{"num_hidden_layers": 8, "moe_layers": [1, 2, 3, 4, 5, 6, 7], "router_score": "sigmoid", "balance_bias": false, "vocab_size": 8192, "norm": "rmsnorm", "norm_place": "pre", "norm_eps": 1e-05, "parallel_block": false, "init_std_qkv": 0.0569, "optimizer": "soap_variant", "lr_head": 0.00756, "max_grad_norm": 2.0, "max_seq_len": 1024, "dataset": "wikipedia_en"}
Below are experts of layer 4 (counted from 0) of a mixture-of-experts language model. Rows are named router (the router's row for the expert), gate (a neuron's input weights, with its number), up (a neuron's input weights, with its number), down (a neuron's output weights, with its number) and show model dimensions 240-319. Each number is 128 + 24 x the weight over its row's rms, rounded and kept within 0 to 255. Numbers have three digits each.
Before each expert's rows: "mostly gets" lists some tokens that are sent to it at least half of the time. This comes from a sample of Wikipedia text that the model never trained on.

# expert 10
mostly gets: "raph", "ion", "roph", "ions", "ician", "ș"
router:133155094130101118090117088110138092110179091123127075126113096106129092161134132148129122123139109134105130155124115119121145168150153148093147160177138111135114143181158106119176103143132078143105112165123139094156135140121132112152117113
gate1:105126127135139119124108145138104130133180177144116094124158099143105132169116129069114124132102131152142093141117116147156127114155119174098140144133081117159162147105114124128143145124140133101112152120082102137138144106135102133166115099
up1:194168094123135119121111147083139141149111129122135112148107114131165120117119120134150116098129104150089115089161144139104155128116163159096133139137151127122109166134135114115117104124098113118184167140090116134132161141135091122158136162
down1:163110123133091094121115101138131169135106180183089155135114124138106094101124133122107120174155127114089107161103188104121124125078141148094100152146109138118102161112112087163098142148098085130120133140131147142081090126135162108123094114
gate2:138104140164151123136086084118113095151114167125158122147108117108114105115154076190123170139126124131148148132136115140131104158117152139144157131133111098154103141171151141148122055112096114120168109157117162158176087168083141178140114116
up2:060165071099108141120091125122111121128154138116190134093143119134100144123155155072129106144127137123157144146117119113120139135145131089158138149097135166072112155121174138100117108154151125101134144112166170116117119119075163111118122088
down2:105136162103152133171139121109105140093142137096157118140092166111125100179111095105133121100091144118185131113125162137114113131115133140125110071114116121110109107126150101144089108131148159140109153114158146118152145128082130108128136110

# expert 111
mostly gets: "/", "-", "–", ".", "−", " un"
router:128122152139111143113135093078123126145164126147116106149128127129156140144124173124082150100104138162117132135137147137144150105140135114094102133116129161141130124098134101125137081141156163119113118132139129123140145087186091102104141172
gate0:158137146150151121137159137131145138114080108158134128091132167151131103126142135081130101077115143125165049149118122140154148122080148146101110112142106155155108097139141159144134105135134130129159129107128113104139156118110119094145145100
up0:178092121152123111126125139158121091122134113121116138137125157141160089126139125095121164135140116141107119134117082180101089136137117181111092136128137119146133100152084127104154099146161173167117120093122091098088137126112110083145121099
down0:110172146130139145123111144133139134128178123131107113095120116165113132139133137151140169092125146130109155135110155123133103118101103135168159149158116114156163132123092107104137146133142130098116085138139119186162148120156104115122121121
gate1:165146152152176109119099136147108094171137120133119149119131110122189134140109151109126165126110120117126150141147160146116124116171151202123147111111172139180108091119150139121104137112121112161105111122109127158153160107171115118138137147
up1:100131125123099183163137098145116132157126115110126069126125093103112128116142112078138119102099154147132148083171147097142145159111114083115115141149127114139166152160160097106160097104119132138110126133153135088105097101170063122069099115
down1:149141129150169148204102146117156147096099179127145158148092134120171124114117146097119141150167125088165149137149096156145122140164106144100122141124143152108124114112142154105137114126150140110127134082151150073131101095134168155116137167

# expert 77
mostly gets: "idae", " Binomial", "ο", "е", "ć", "α"
router:132149099139113109120126110121120139111123087105105123132138122145171111167116141108111143149167147142092080135154101116135159185165126140112126181165132133104082162142124122108158127109091143110087050114134144112151113083088089143100146119
gate0:100156158161135147136164153145119093127115107113122123155146125124118150137174181100112153154140129116150103120170122106096134106146117139112126104116157120142132099150120102123123146170157136103099134126116104126105137094127158099136130106
up0:142170108125142094104103127108127118139107115120126122113175130144167128134133095104126092197147151137157155105135094165102155114189159085141135094134117108150130118133167175127131146073144125099182118083109106111133119079109115096151108136
down0:135114136130101119114148139112172116112187207112124143108105141164082108164149121118147163111121114161138156172104182094146101121114132109144123142147113117128121132105114160151116111118106145142141089100122151142100111138146120128109149125
gate1:194150153095148115137109156138092097119117123139142160114141120107126108114121108165141151132198130120121099130141114116186144157151120103127141137145117128131109123137148101086155175073125175140112106128137120154137117129119111162139104135
up1:105148096127137162132159122130152158115122126161159154111145108087187148142132129145148135117133091151117124110140058156157122092123101100166125113089129125151172137131147130104117085118153121129129094140136144119080078132125064117109174151
down1:131141130173103138127084093122131132105127136130161130147120123133171098180100164125161106150130106128078110115138122154117105075125112103102149127158115164173109132153141111205115145124156109179116155155143125088154126114138176108154104092

# expert 124
mostly gets: " 6", " 0", " 25", " JPL", " 7", " 10"
router:159142136141124178128126131107135152114145094090165127123118153147171107137172129140124131094174141118111118153158127145176166158117166092114106097161110136117141121129139141167122104105110100139136120125113132111135149123141141132120059159
gate0:128107123159147146170143143144112136115172109133098130123133144145100116154164135156145109156142133096133113116131146130156144132110122117125134112119127147128093118076149124069142140142128104176144138138091119116098134149150127121131115126
up0:137075106128130104157103136111124092135151125117096104133105093091104108143123097120134139120171156104118144168126141070161121154113130128145128138146130182120117089118125205132100127163132077102145113137115137113133116144123113099110096154
down0:120158130161145142168119142117172122145092088143109113156147134080114108115126133156149105152145133071106123067140129088161132091143130117158137111159128132172060120116135156132098121100136115133107129106117121139120141127122141130164137125
gate1:174136135143131140151168094125111081125106124119117120146092128134125145123133140136104133097145099103125163096168106132165145140148163118143120132096079102150138183134142135103149111123139154147142100146106122127137109083164085112134113144
up1:092128109109127156084117120142123130131126159078162099144117080151180110124087152111151088115107123102147152134113139145163125091079130139093099107150108120118130086113129119134101176109116155151125120153122113104151136121117119118088126139
down1:117117118090133127143124140091110085116143110135099129129118185128128095154115123124119102101134108129146104129126130115103152119159151190133118151105126132086120112094118122159080141164132117154096164111133130126090137156127167125132123126

# expert 93
mostly gets: "raph", "uc", "eg", "log", "pha", "gin"
router:133188109152095150121102118115107116118164112182157130138149135133134079153119143113138128137074120105098113141118124142107141140166110156148119160165112151120094123192193160183110105166109108100138141145110123119159124133177119105115150116
gate0:150141131130134158129118105085097103143172082183134110153155164138128152162113177139139174165140148113142121185106107114149118180142121142127110136121180122131135119124099149115081114104146074124122154161134137073159110126130124140119110077
up0:143107068129137116118154163105118081154089121140126068116163127164140132156126164129107108137126115113110147172138151101131125122123150154137115130089127121133104153133107095093089092134135149104105128136132150132159126151135132154111082099
down0:092114153124119129135084136096132127081148145167125125176148138117174104112138144121148147088148131138133093124123107177169134113132136094106091090162095133156153161127123100124107105136114109139155138127095157151129141132081186069137117131
gate1:109175138098090151136157116092136127138093117143111123101130127129151109141134120094148120172130135112117139131080164136153120102173109116126156135125181152150120151130098135058101142112132190137136113112087120120123104103134155161148112124
up1:149127122103121117126164121102134137119149118075101130136116120141149133112118139153077117116140131120144147113169152142095113112140151111120156120142179138120102107123061137109133119135136125131158131108174166104119119096123122158149111081
down1:150140106106164161141164149135147127156129118171102064157096122121124154132129124155127132098138099117158126132109138095147155144135175086121129143081132138102140194091159147102160122147135110099125075163151068119117153120164097100111123086

# expert 85
mostly gets: "ort", "ict", "rit", "raph", "act", "rib"
router:122160107164130137149117098089044141133115147163128128175122097153109139177134124113109119158093189101102147161134143141134147129127123161143162145146116127149152149156151095180092094107111142158163146126120142106126144104135152109110143121
gate0:107155101144130116137100153136071143089128121171071162105101138142127095140144107136137134139091176145100162122091125132180118159102132160080124146116169163117115128136092138163109119130138175194117141107120123101160121124167131099183148092
up0:095118102162150175086136153114071142162108102117145125173136114144105136156137132155127138090135088171156109124166123099180119096092133141114114170119122106087145112110156144140133150120135150152152141149130117096168167114111153143113164075
down0:145121114140143101087163151129167115105157151166083150109104138121120172111131119156170127130160120143109122168093140123109106143148137120085084136170121146148144147108113099106125108119129128088101105123162096121108122143156117116107172100
gate1:110113151151157132110126159091149193134100098134141120108152118160147134154133159109120125133142175114105100114121125157125124117114122130130170088127139166145122109092095139126160121131156140122164140160112115140142136127080146160084156125
up1:134105165131161127116119147145153105167088162138158125111100150112106105104102136107133148099085135092115100080168149102107170135141168108154095107151129165117122123157121163128151138167123126125118136140144083114115166111063062131142162098
down1:158115107097160117092120133111170119181141138138133147133120147137110128117124120106102132131125082171096082137118095102154186133109156148121118107143116132131133100176107140109134114100124120121162122134138125130128162147115172134148152142

# expert 117
mostly gets: " and", " or", " &", " but", " et", " while"
router:087129109150094137124138121117081115152164148090113117113117119133117140140136141099124118144122131129108152136115115108114152143133093082109170104161102079190138128108132133175135111148114103127162134126096162133146141118162123121093103126
gate0:112105145110078113115112141122152126144128126138142136148130119095115165157143156114109129155123124119129122133122147105136130172107097168131135064144132112161148163141142098136143118140136100091115113135103140084187143107121119177092151107
up0:151189098131170120111161114093103110142128128084128091156148130095097131136123116168166136127158098142156150164155143149133136086099169149123125111134101130045167100122122089157135148122103151128109125130136100129065097136132107141113121130
down0:137106123171121142135105133122137123162127089095137134178157115164156128152154168138147162119076142136158132078155149157116152103142104100155128114163131123090101134136133143121092109113078088161138133122138122146153138097189113110123113120
gate1:175143127112124161179108121104117138130113095114101136149113188115115126125115123119122108103128111123164142167090156130145090133154095115132128121145093127165102134120178146147119130152117098064114119145117101157090158088165114100118093176
up1:122163125118089166108139116123103129119142111175117104122128152154171119127071088145105137160108141167131096094134129115147117099120114118127111163121131136121115121137106141124117133089115147126121146111138187121176095140140122112124165120
down1:090166128154157105094176128105175127112143142117121105138161164125123146117137119085104123153156145126120136116081124182127123128134104155118125147145151125148124127161114106128103143137176133149130136127131123143149097149146156103136144127

# expert 64
mostly gets: "ly", "ions", "hood", "ion", "ments", "ties"
router:165159102122089101181117110120135147125152132160158135126112124100159127105149122124139139142150114124127125150150136120146121123136153138096105144175123114119128136139108116113154151070150113129166099131079115139141145086130119112174113099
gate0:114138173178104122112094118102077150132104162137104170137085140103159166085151136121105087092155111152135109118131120098112148138121160168127149127109128159107125158138115127114119105071154130150125157162125157125127150141128104111128122141
up0:120165133155119107108104115092144102123140141133098178142119085102149144159124156130108130128126182123126145133158104086134098117117134156159119136118145163123155149127147147163122149171087124107107090137120138111106149163172120139111112153
down0:143100103084107149183145113150138142144104078182126127098112108118127173114135122122076108130107128143164126116129128146161144098137116132103136113169113133091153090091131132128124120178107114188137125131175131146187145128136092126131134108
gate1:108128086114135145173098079133161151140137112132091132166123102086151160137135147097150151079082122149111130125163118148101170140156108111106135140161112109123087140156076144121144105133165120139133104146123122145118145135155127131139113141
up1:132117169115125139108081160098183118159126122121157131091151108106163120141119187128108138088138086106103104156131072120147090121120102171113120130157156115146117174085155108123128110119146117140119136126157139097146115107117107123101177151
down1:069077114163088128099101115130135124122142127126114088126167116149169140098131136126134139120108125132144146135167120088139122125093126122147108085151093118135129110088086131152169195130097094128059096127118120138107126118136167143152110142

# expert 11
mostly gets: " \"", "–", " up", " un", " re", " inter"
router:131105128154115141106140127104127112151138129136122127150169152168164153122144169106098123133113097130110082142135123136124178099151107135143148127145104190123168117160140122120114127125135153098138142118107156101168121101157111121126156139
gate0:115131096147106122139072149136119112176127128126112160121157154110147114146114151146116119147115139095077078145115103064163139115106101184090129114135097169120172136133123151099139149152145116141132179127105163129172118137161163116115134081
up0:119104116109110156112090079090157121100105132111113115142132124171105150099112127169153149137109115163146128111086171142131145107152134166127127085108136116136132121126098145113097153104128117088085127146154130128143136118147096071107099108
down0:151152112099158128139121119169139115132123134123145096131116120109174135152162150166142133177132155124131154176112143146073126161099106132122127119070124126133164138096122165158170115135103084109151148131139123117140141132125175122156106124
gate1:135116153172107170122121098112120143142110111121111094120129136099087166153169159131119091142092137144153110118112113092105148137150139172144185114089111137120117137131146081085146128140105168128145116143151123125126121095115083127187117133
up1:110134129112167152123140153168129164147128126162181118164134118108143124135131124162068149141131098163159141120118144132126173120136130124134094136152111157154136128114121069125116128139115109104121185087150158100115167129080158138172134143
down1:100145137179095118125063172092167094118129142128138125106166107130107086145155142141123157147126103117126112134116169129143145138139151137120104105154120109155136096141123132096126125126134133104110089111080122112105178150165128113113100096

# expert 18
mostly gets: " points", "ing", "ures", "ings", "ations", "ates"
router:130180114134166118157100106113135147149123164137136086168123159128145142123182139128103081137140144084118111141127125120161116139122125130147100126130126114079107098128114123112161176096142131109090117144101128115170160156146131090124075111
gate1:144124147132111144110126168145068115166127160113133067137116181161165148137111113153156115135121148131144119088142126115156143131136110117107097167134150168130083142157133133115112090118109149137125154107132127154112119118110152120129123094
up1:156191127113126137092175118152155181118112105124114132085129128170167148080177106145152125107124154182130159140147136103132120150104136137170092117107145101104141125129116099149136163116117127127099112152109142105116154108160129111090140101
down1:143160143175163115170122152117131110140153189152121130079136091124124132120163121142114126119125163095122123153105143168179121150117165159120133129123066116158116098068130126204159124108118149135124091133153120146109129167118096148161116127
gate2:094115127133182155116103151099077142127184148165105090061114086097108148158110161138121105079122142097164145140124132100146143137093128137100134116098153126097164138125121129129164138117125142147109128144114157130107147140144128086110115129
up2:158127114138165150160130156147121090102145096152127122156136117141150155119118103126114117118119104078124112129119158122108116119102109149152097100110131104109160131149180160150096101158144129062121135121147145161093114142151130126174148157
down2:176112096125114138136135136096114121135121131159152085139161105096138167163115144106097205158162122137192121139183125114177125160101147107138143129102115151161144139129145133098074153142131152111144114131111175083110120113099139134134121135

# expert 34
mostly gets: "ted", "ated", " based", " located", "led", " such"
router:129185122121148114153122116123142128162162157160139083132107157135106110150145124111087139160151146086076120151121119107139130170162125144103112124139153129092131114135115129101115164158119149124105108140091158124146172118163155132136081141
gate0:126138144109080138116137146112087112122127097141118141115086102115108068145116127093156125138140104124117142137083124108108106121148142096114135148121131158142078119115157144134137120126103109123171102114135068105127127130105118071139126168
up0:119139140110132109113075136089109116168126119130095111104078149131135140129105151129139134097120103081129165100156105094090152131137140100112117167099135109121149106102157176091105118091151049143107103131147143098120144121141168140134122150
down0:096136134124131089131154136117087117116116149117144131126111137125095114121165134133149135153111067092103140138118124178109145107133087143123137132162150140125131127157117144157111149108139128168076111154072144127125099168138145139151171144
gate1:124117113120167132110167145113148120170134180112156146123140113145140138122159149130135073109097147120101124101139122158132096078136126117110115146105130138145158109118116120086112133113161136140111124169100124125121151161110137106130140125
up1:060144152120092154124100139104144119118109124119146137132125133138139129113098132108153128114092133134145107102122143160182122162102148109165151101115119165117135122133104127134113149146141129130148122114142134150143127132135125157135138097
down1:131138097144122145093151098178137136134124147157130156116155114098159149107124136140129161138116102152121087173171088133128133163148127154143181116146109123111160153126119105090098137087063138140163141125141117092149197053149083125117129116

# expert 62
mostly gets: "ened", " least", " see", "ea", " promote", " died"
router:109133121148135163145136142159114116158146144162156142122122158154192146134152106131131127147159100067087132117121156114130124135158114089101134115109160155139137155174136117136148130115186110147112147139139149135147152143133134114145106134
gate1:138136129119130117074127126124118100098170090160170088079124119094154132112164097122091136106134127166163137143111142095160120085123129138144112133129130105138124101151137135146149095143133139144074139127133169155090163130187126148134098158
up1:129112108119147157152137132155129128108124136130140129122109121121118118184100125115096109135153120154118149084094153133126104164113144131155141120121137099127170114104176083144119093163157114072160132149122108173125110109118153159118094131
down1:136114162141160160108119152138133115078119114120132120148127120131175108093098112155185086089153124107102094131147156168097184124153159116098144125101144199118125146113149131109160107165159133122140139080152104100104099172140153111063162148
gate2:168125126129151094160142150146152104121134126141096135134160135136146093118169090127083114115124081114096155113156101153169139139110135110139135167123138144147099157131108134163155088061114122097125143098142150155069121089119137100148137129
up2:119145110158155135175146132141125129125143125114109123097125145127148148163135118128093126086124178155090102168134116103166114120082156147154162139123107117147122146090085106153109129105122150168111092110107135123110133141149128112133126157
down2:137158130117122142145113105146136110129093172161112117094112108157140116126099102118078161126123129094137121116106130143107118091165150103095159123122101070125123166138109127132119094146125109164081160116135075111174142131152132109158119198

# expert 96
mostly gets: "ics", " football", " business", "ations", "ities", " research"
router:173160148139118133135106142070109101133137135140139123110062140084134142135156130146124146115117128156082121149138120078184120123125147136071095156171137116130156115159118137110136110166111137132110140156126151145088149115134142096144086142
gate0:159122154120160113158088137113120131147125102070147075127143161088108109171121123100142082112112126182115108176132117121108149109188150117119143132165159096155121154051082165137102107138130124114120089181102137130165160143121097138103092163
up0:115108123106098144148115102105161095148123132117116098149106097069131158141148106102098136139111116079089145128101106139056085127152172090139107095147111122121124090108116132133092165099120130135166092071136109097132123129143164119125079121
down0:140143116150130151114150146154124125172084099123077108127132130140153150122118119141170116113117143124148149145142095109108105183081140137122134096115135172102142155143120119154129161136085128105127126133135136119153119173115161098100123162
gate1:104117146133170167130108136138117142115120133146146098103139141136116124091074059115124136141103113095162112088168156105135108118108119070106123099137120150113089118094106169089108134104146122125122145152143158119099158145154119070135086097
up1:152111099098127109158141154161084139133132137072158129182118116101129117150126152149157132187167155132149117125132122106192124177132126137140115165172096109159137086116131133102099130103136123152120131126157100161084140076165118102097145128
down1:170141155142131169133109143153180094107117149146102140084110150107099136090156091152138139125152112162101111134080142120124114122104134137118098173152152189117128160149117106129174096134104101108146119112126110134158163169137114144134120162

# expert 38
mostly gets: " U", "H", "B", "J", "19", " United"
router:130118123153158156100151135125107115115113138152122146166081144141155154156138133150091146145110131146102159168116109130129137114129105060129116130122142188120113076161135086184113107124108138123097140122154140145095064110127082112097114159
gate1:094172095101161169135141147138092110113146143139180145088115162162135179156123117143126131121143090128141134086111077107148113124135185115142129144151086139148131128081157106173131127097127171122107150124134143142101119104160137136119126121
up1:088139138139143143135116155123099159113152096128134127105119144163105168170120128126153116145158160150149119142168137124136122165098117107128142129093135146144112127131132090151162135159097125133136153131124132086119134064116094089113142129
down1:121113109133100120135128101099075143126095182139105170150125114147132147131152093151114129149085145110112114097131137125161119126128123112124158122124116108121127104117099088118105154073160119071146161150164121109104151128113121125135133126
gate2:115124077150167126158089123161163123159109153156138153113126142096115122137135151138105071150097105109172116175076096118110115124131155103064169132111124120113106077144121148153102119094159099113131087126117142089176100118123132111139145128
up2:133152114123135106085142174148157145133131112122153112123149118165127136120165108125134138160192157142123112102185119076118161124106114115112125142125131142173135178135148132151143141196108143154109099132128087110116154147151121100183129141
down2:087139128111130094162133170082141099119131154076175142078109157130111150111095089153148122112111150120151142107125103099137138131125120154135134151111146163108121136130139069139132122126145102139080117103133090140154124118130114097113158093

# expert 60
mostly gets: " MPC", " ·", " %", "19", " JPL", " −"
router:123130086175153145126128134124127154139164127134135132166130160124155132104119121134090172101120177130124131143139137119141175131153138111121068144165153128137152115158139133156116140098139107103120156123146098108097129114156114145122117163
gate1:124090122088094122143129100145104124126115168119086104091146110112120112096133141127091142087151138152148141119135141098125129146156120136130147137131141100155125118144163111131148134128142139143127126127089091107117193044130115150137120100
up1:122162095165116116114168096136136112149166172138174133142118147111121156133165128157099147059168106104144133129127104159137138118166169141139106163093164134125100129156109129127130087108139100139125164165156121147096119109111150144130131180
down1:097126107129162145120094111101165092094107114109111139131121153129133136131077123147148128125083090104164165139140124099100118149123108163102172132127153120118141102107157118123151118124116120129118154144100083071122138155115148106147115128
gate2:126101131105165145132084133143113158115131108125098163140171118113139152114097118200175118123106115150155123128113141057155131103152158114099162118129134165132149098119118081119140141150126173105116108101113090103122134136128127108106136153
up2:127125129137139127095104116128140120122102128112111150151129131155116142149123093136154119142118122105205142193086087148116087135085142160119105163159124116146124146090111133136152163124086118124108126123139100127121108115160113117132152149
down2:168129157135157183143159148162116123102116136125164126112172127113117090125117108146144076134132126162064158171150141089113144113133129117139115098147103160093144129132131123163101120147099114127141091089134129129145084129127164154096115141

# expert 86
mostly gets: "ș", "ć", "ー", "ić", "u", "ο"
router:151138115178159097123126091145150106106138105123101087100133115146155075139129144167125163144172131150111139095145110112132180160143132081137169135155152138122102148164146135112141133122086128154104119142126131120131097093088102087139115133
gate0:107110132148141142112139097129118139151141160111126145115113142119104104113132116137145120094110116151110111108110122121158175111158132138148109132119107168122081125123158144122109089127106123101109077108106153143136123075117121167090165150
up0:132134128146109162152124141162057159173186117101110099128126134150104154096108169139088102079127132159107149105141143117118107139125172141101107135091122144144116146108145091139150149129121107102124110102141091148105114110097095127086165105
down0:098123102106100088133164128120186113137165146133136107089140129091117093134180127116128146136151130121109129151084148110096148149155078111158153129123166094114106178124118072095127130082160147146079157122097142120058110085118133138117105102
gate1:177094104121146137151130159111139157105116161135124132097150100084155113166121095127122119111140176111107134110136183102122103149143134070135118131094166159156165134130110133082100143112131125120138131184147148140098108121109126128110103126
up1:118125133169151107122132144112157111090172099139134100144108122145087129094114143140106147131113079146166159093132141079131164066137140091162149152180079085115146134108115141148135118138098114141140173108136085066125127133120120092148135108
down1:133153102174094167115121154151126129131126068140116146128155144147129110142102120149135145148133159109173143132121102112086105089125189140139107128124062096126089114159138151158141148205076138119142142127113127145118129125141088086107110113

# expert 90
mostly gets: " following", " same", "ting", " other", " new", " given"
router:175151135119125129137152142115136134171154112141195109150101109142130149172161124107105146166134147086083153145155080097126134153145134098108157140096139137095107136169143122115163178165105146135152144172131144139122137134163145120130054139
gate0:162094132054098097191106114128170139130112189120167135133137125150085168113125143138156190120088133143128073135117124151148090095169114131100127139121122138101117159120148149151126172134118111121140098133123139121156136137143111136143138119
up0:137109110150125132141121139152121140107084107127128107132143154158156106120128131153140135122128120160100135121159127106145147142144156121092146123150178131105124118141157134091121144152159156129142123158119127131070150136130140144099152104
down0:096106103146120113098115192117091130116137120148110086109104141094142110126123086119133169106143144126128133131130160076112150165105111132181119140126112171093107168127135102114116124126168113099136127113132077173091127128164129171143134137
gate1:129154159114121141106147114142093097174146134147144127106117172172149173126118149119147138158125114087146124128142100096145142104159141100149114119067122103116127173128081088131129139102092139102133148108092108127150135121135136155137124111
up1:134141160146115138114153132134152121126123120115106155144128108158107139085074129134120126129116108094161119165141115110167112084160115150154160095159097164114153135147133138100062125107130047167128133108107115134113104141143106102107144141
down1:149146129095093104156152133143100152146143125115133121114109121134153113132158134104116134102124102111101173110148104142109130157172128101131102133108121132123152160128101112204151115163120144099112126140099119137125103143091145127156118142

# expert 80
mostly gets: ".", "!", " :", " .", ":", "?"
router:159121124156117155131138077091170147108154142098151119139088145134149119101099164089120129106106142134091123135152108112148138118141134132087113126114142191087076128114130120159142127139184161103114127113166133139136150104152100091106165137
gate0:150159142128133182162167091098141158119133098123142141142180124154141111179137148137116154111126129123153135148108111110176147114132099076173118124129130148085099138159118101136158123126129135133139120096115096095092161128146155123101109132
up0:094133106151134099132171129117135112148126112125190126170122112138117130108122160166082119176163116143101123131113160107082130196126098149132136111125143152139182178185105118103157134160162101147118096152156100146133118124165127106122177103
down0:115130108151139135110142111107154103141188115134142118095145126122078143125109162132140086154134135155146127138144184113086121162116146135142095108150104155033121140178155151114147159091109161121167133142131095139115131095139111141133143090
gate1:170136119129077143131163124114132097162138125128135094141083110095128102102085153135122141112114097140128091126139089158111098130146087125104140117143142142118138130137110114143094136152126183126143098147108087150128111140109113124111125120
up1:137144117184166126130148149108147085130138102082120097160120103107160164095106115142106122134140141115080116106122095087139124116088135139174116144104169142123145115167146177102113143108115151162148107106138123151123127122116153158156099171
down1:135124139133138106074103145166156183165158117152104142128126137157083090156115098126151142129151137188151154120101115155149110148137135130143123148132132083150102147132110100163166137139128149089134155115123144136171099148128163139104149115

# expert 53
mostly gets: "ville", "berg", "dam", "ć", "ić", "nia"
router:100130104168116125173090093138135098157131121104117099096135110135167136139173145159118126134176110151116092142147085103138159147148148138117130154144148116139128166155146117117148129121099099114118114143070130089148123132113108119116128113
gate1:125155120125115134136134096143116152111133098133128136137120069142130131107102141131158121148076152139115144113099133137141135105096098102130098114139130122080115128117145089138120122133161092108126142129135123158097143101129091077136188075
up1:113151112133108120169142168106117104152136142146114152171112161149138186134142140136168183126127161155083105121173104090174121144157141133142114146147084136187113116134126150132105079075139110131146125134185128131098158082096145112114138163
down1:098109145162125149133122116140119102088135133125123105130153132113108137134101136149140141121127136163114079159131128118140132150137179129116149146148104122169137143121103155112107151133136111131130113113117132104116117112148162154083143139
gate2:127107116113116148132121143112152123126144156133134111194137179153142136139112100183137162143122101125100113092102120121078122069106117164106155148137117090132130100133110117103176112150189112135132152146130120108151090112135112129107109139
up2:142121149134095098172130141080106129140094135114154128116128160116105108114088155092130139140116152149147115177124146146128156141151115131082114125128148145125126140110091148104155148140127152134188122091096104144083151132120139147135111103
down2:112095146160143138126149167116137094117140126162153144134121102144106104114134138145155148126141116116147096142120154135112119168087184129126080130119117131123143132133117146101098136123122156112113137126136130188102152116141133130124127160

# expert 32
mostly gets: "ern", " Life", " Love", "iji", "ific", "ious"
router:142110122141125142171148093095138109126133129119109117153098124138123132130162153129115138179091114106064135153124097105118125147126152121131141138172064102151130154114137094119120148131143171106089126117110159136111102112126118119113126093
gate0:162170121141125142141091101149101124147112154121130136157123142157120138087102096136127143104107165081134150176083109110125105109140105133158155166110098154128155129084133103120102117080131112122194151093161134099127102102098148137160128137
up0:098128111165106171170113117139110138126155165094116132087141122118133107126097108151117100123139132126124116149138120141144160079151126121138155134163156143123162109177083148130100148128139121149093174157151129121113100127166123145078102107
down0:131123143094108141125130105148117124133152159111148087147160099101115141129139156148122131094127143089151143102082133078162129135115101141140132122090107084127138132142161128127126096138079115113154093078104143128153135151096134127130141139
gate1:139147116123090129180148124136146091174107149143167121140163132105111178154130131116145120150176130138141153119146133123166109107133142133120147140168133121153154113136124128148139171125163160097118155161142082136138112140110103069122138155
up1:135150150121167093119143154117120102121073143111175113139081114160146142115128135134161151092104135140161121095135186102143100103134175131137102114152103108129145138165147106136148092128131144147110150124119167147146125149092128082112089103
down1:111137163086177133105155119156108099148116118124093142116110098110100142114134122099111128111174102141149174110138167128127118100093116144118151129142173107119117133136085136138153090143157134138118151117141112164117134150114128119141145130

# expert 14
mostly gets: " 0", " MPC", " ±", " 72", " %", " 73"
router:127155103169133108112168117118121138114146101109177127158123146183152106111150118130097122124120133137127096126130125112163200161143173172125100120157129156130132167136155132129125120123139122099132162118122118119096158108113117137145080131
gate1:104088129139092129127126138127098143118110160136140127117111121146119102141152170134141139116132110103130130117090165133120167151140160115133106121143087142101093101085171145122150176140164126138163132155133142146150103089137148164124099121
up1:127143119137130135102158127113118141125138127128133144155091123140144104114128098147144154147084079114105121105135169152163135105164142150120131126130114130147136102099116152134089168112162118138128100112116126171137152144148148051127088119
down1:137130123114107090140129148151124164136108129168115108110150135139154145108092122144135120140122091114150101097160165158100159137113124143113123108142174183134132092127119122121099123171120154169128165083122135127141105145144146160133141136
gate2:124131123134141131115113188144091086135134115130146126099133139152090159118133143141168127169111176146142145152153121118171141143109138141120157112092071112119107166130102141124145122069158143095095079109167107132120139141111101113123183074
up2:102106107144184123184117117161107138135121113139132126093120147181146131122175162167122148107110118114106153155122112132121078180141121122125122153137156115145116136135140101161123162143163114081147139150139129154117132119174137140121094104
down2:096120125129155153159145115136085128074096129121168160121148139095117128117140173125131152162097080112084122110096147118113146120136154139120125125108135113160138123061151108123170135153141128117108159160139131141081144178104159147115133115

# expert 97
mostly gets: " MF", " FW", " ENG", " @", " DF", " GBR"
router:169151129133153153129150116115132123117135092156117126113145169109137143123181124140114157135166152143093120158124135119143188133163114136088097130147136151098130098108126113169124101121107093143092131119134190096121113170166116116090108087
gate0:146093162126166119159158120149102126112119122108118105143148147146158117138094148140141122092144118127094113158118132164113152123190154134089100111131166136140113149106142111126124115102127098134169090150142075155125132140157123082125116140
up0:080113101150111079114114107139154107181104126119112115140133120123093104120116101137157080102125130130132136106071109110144106170135140105129134123137125143143128098140104125130098120122122178134122142117176095119153131135158120149094108180
down0:119126115159071152096133121148136169145117140127157132114100135144154128125162121115171131128134103121108097098158151104142128142145116147141138106102174130131154139120156143081082126189109117123137115102140098129141125119113137149134052154
gate1:158137103130128156090154146126124150101100118127168134132116131138101134164136143105115115103132147146178086133152114111094151114167115185086103111143091123144097170154124107163143121119103138122122202122118114138122088100151115115133113128
up1:127125133097122155140165120115145127126090094129129136148124118135107093126084145158117188140133140117145110153072125141125109119160133128160146151106111161139119146143129120147115137086129100154178178107138125139063101135147171108124136110
down1:147184143154140127115095117168165163107107133089141116135086164158157136082120141125132129113130100130157139135125107116116083119116109131113120135115105134109122111132124120111102145143107150151121133173149180133117083090114103105114116144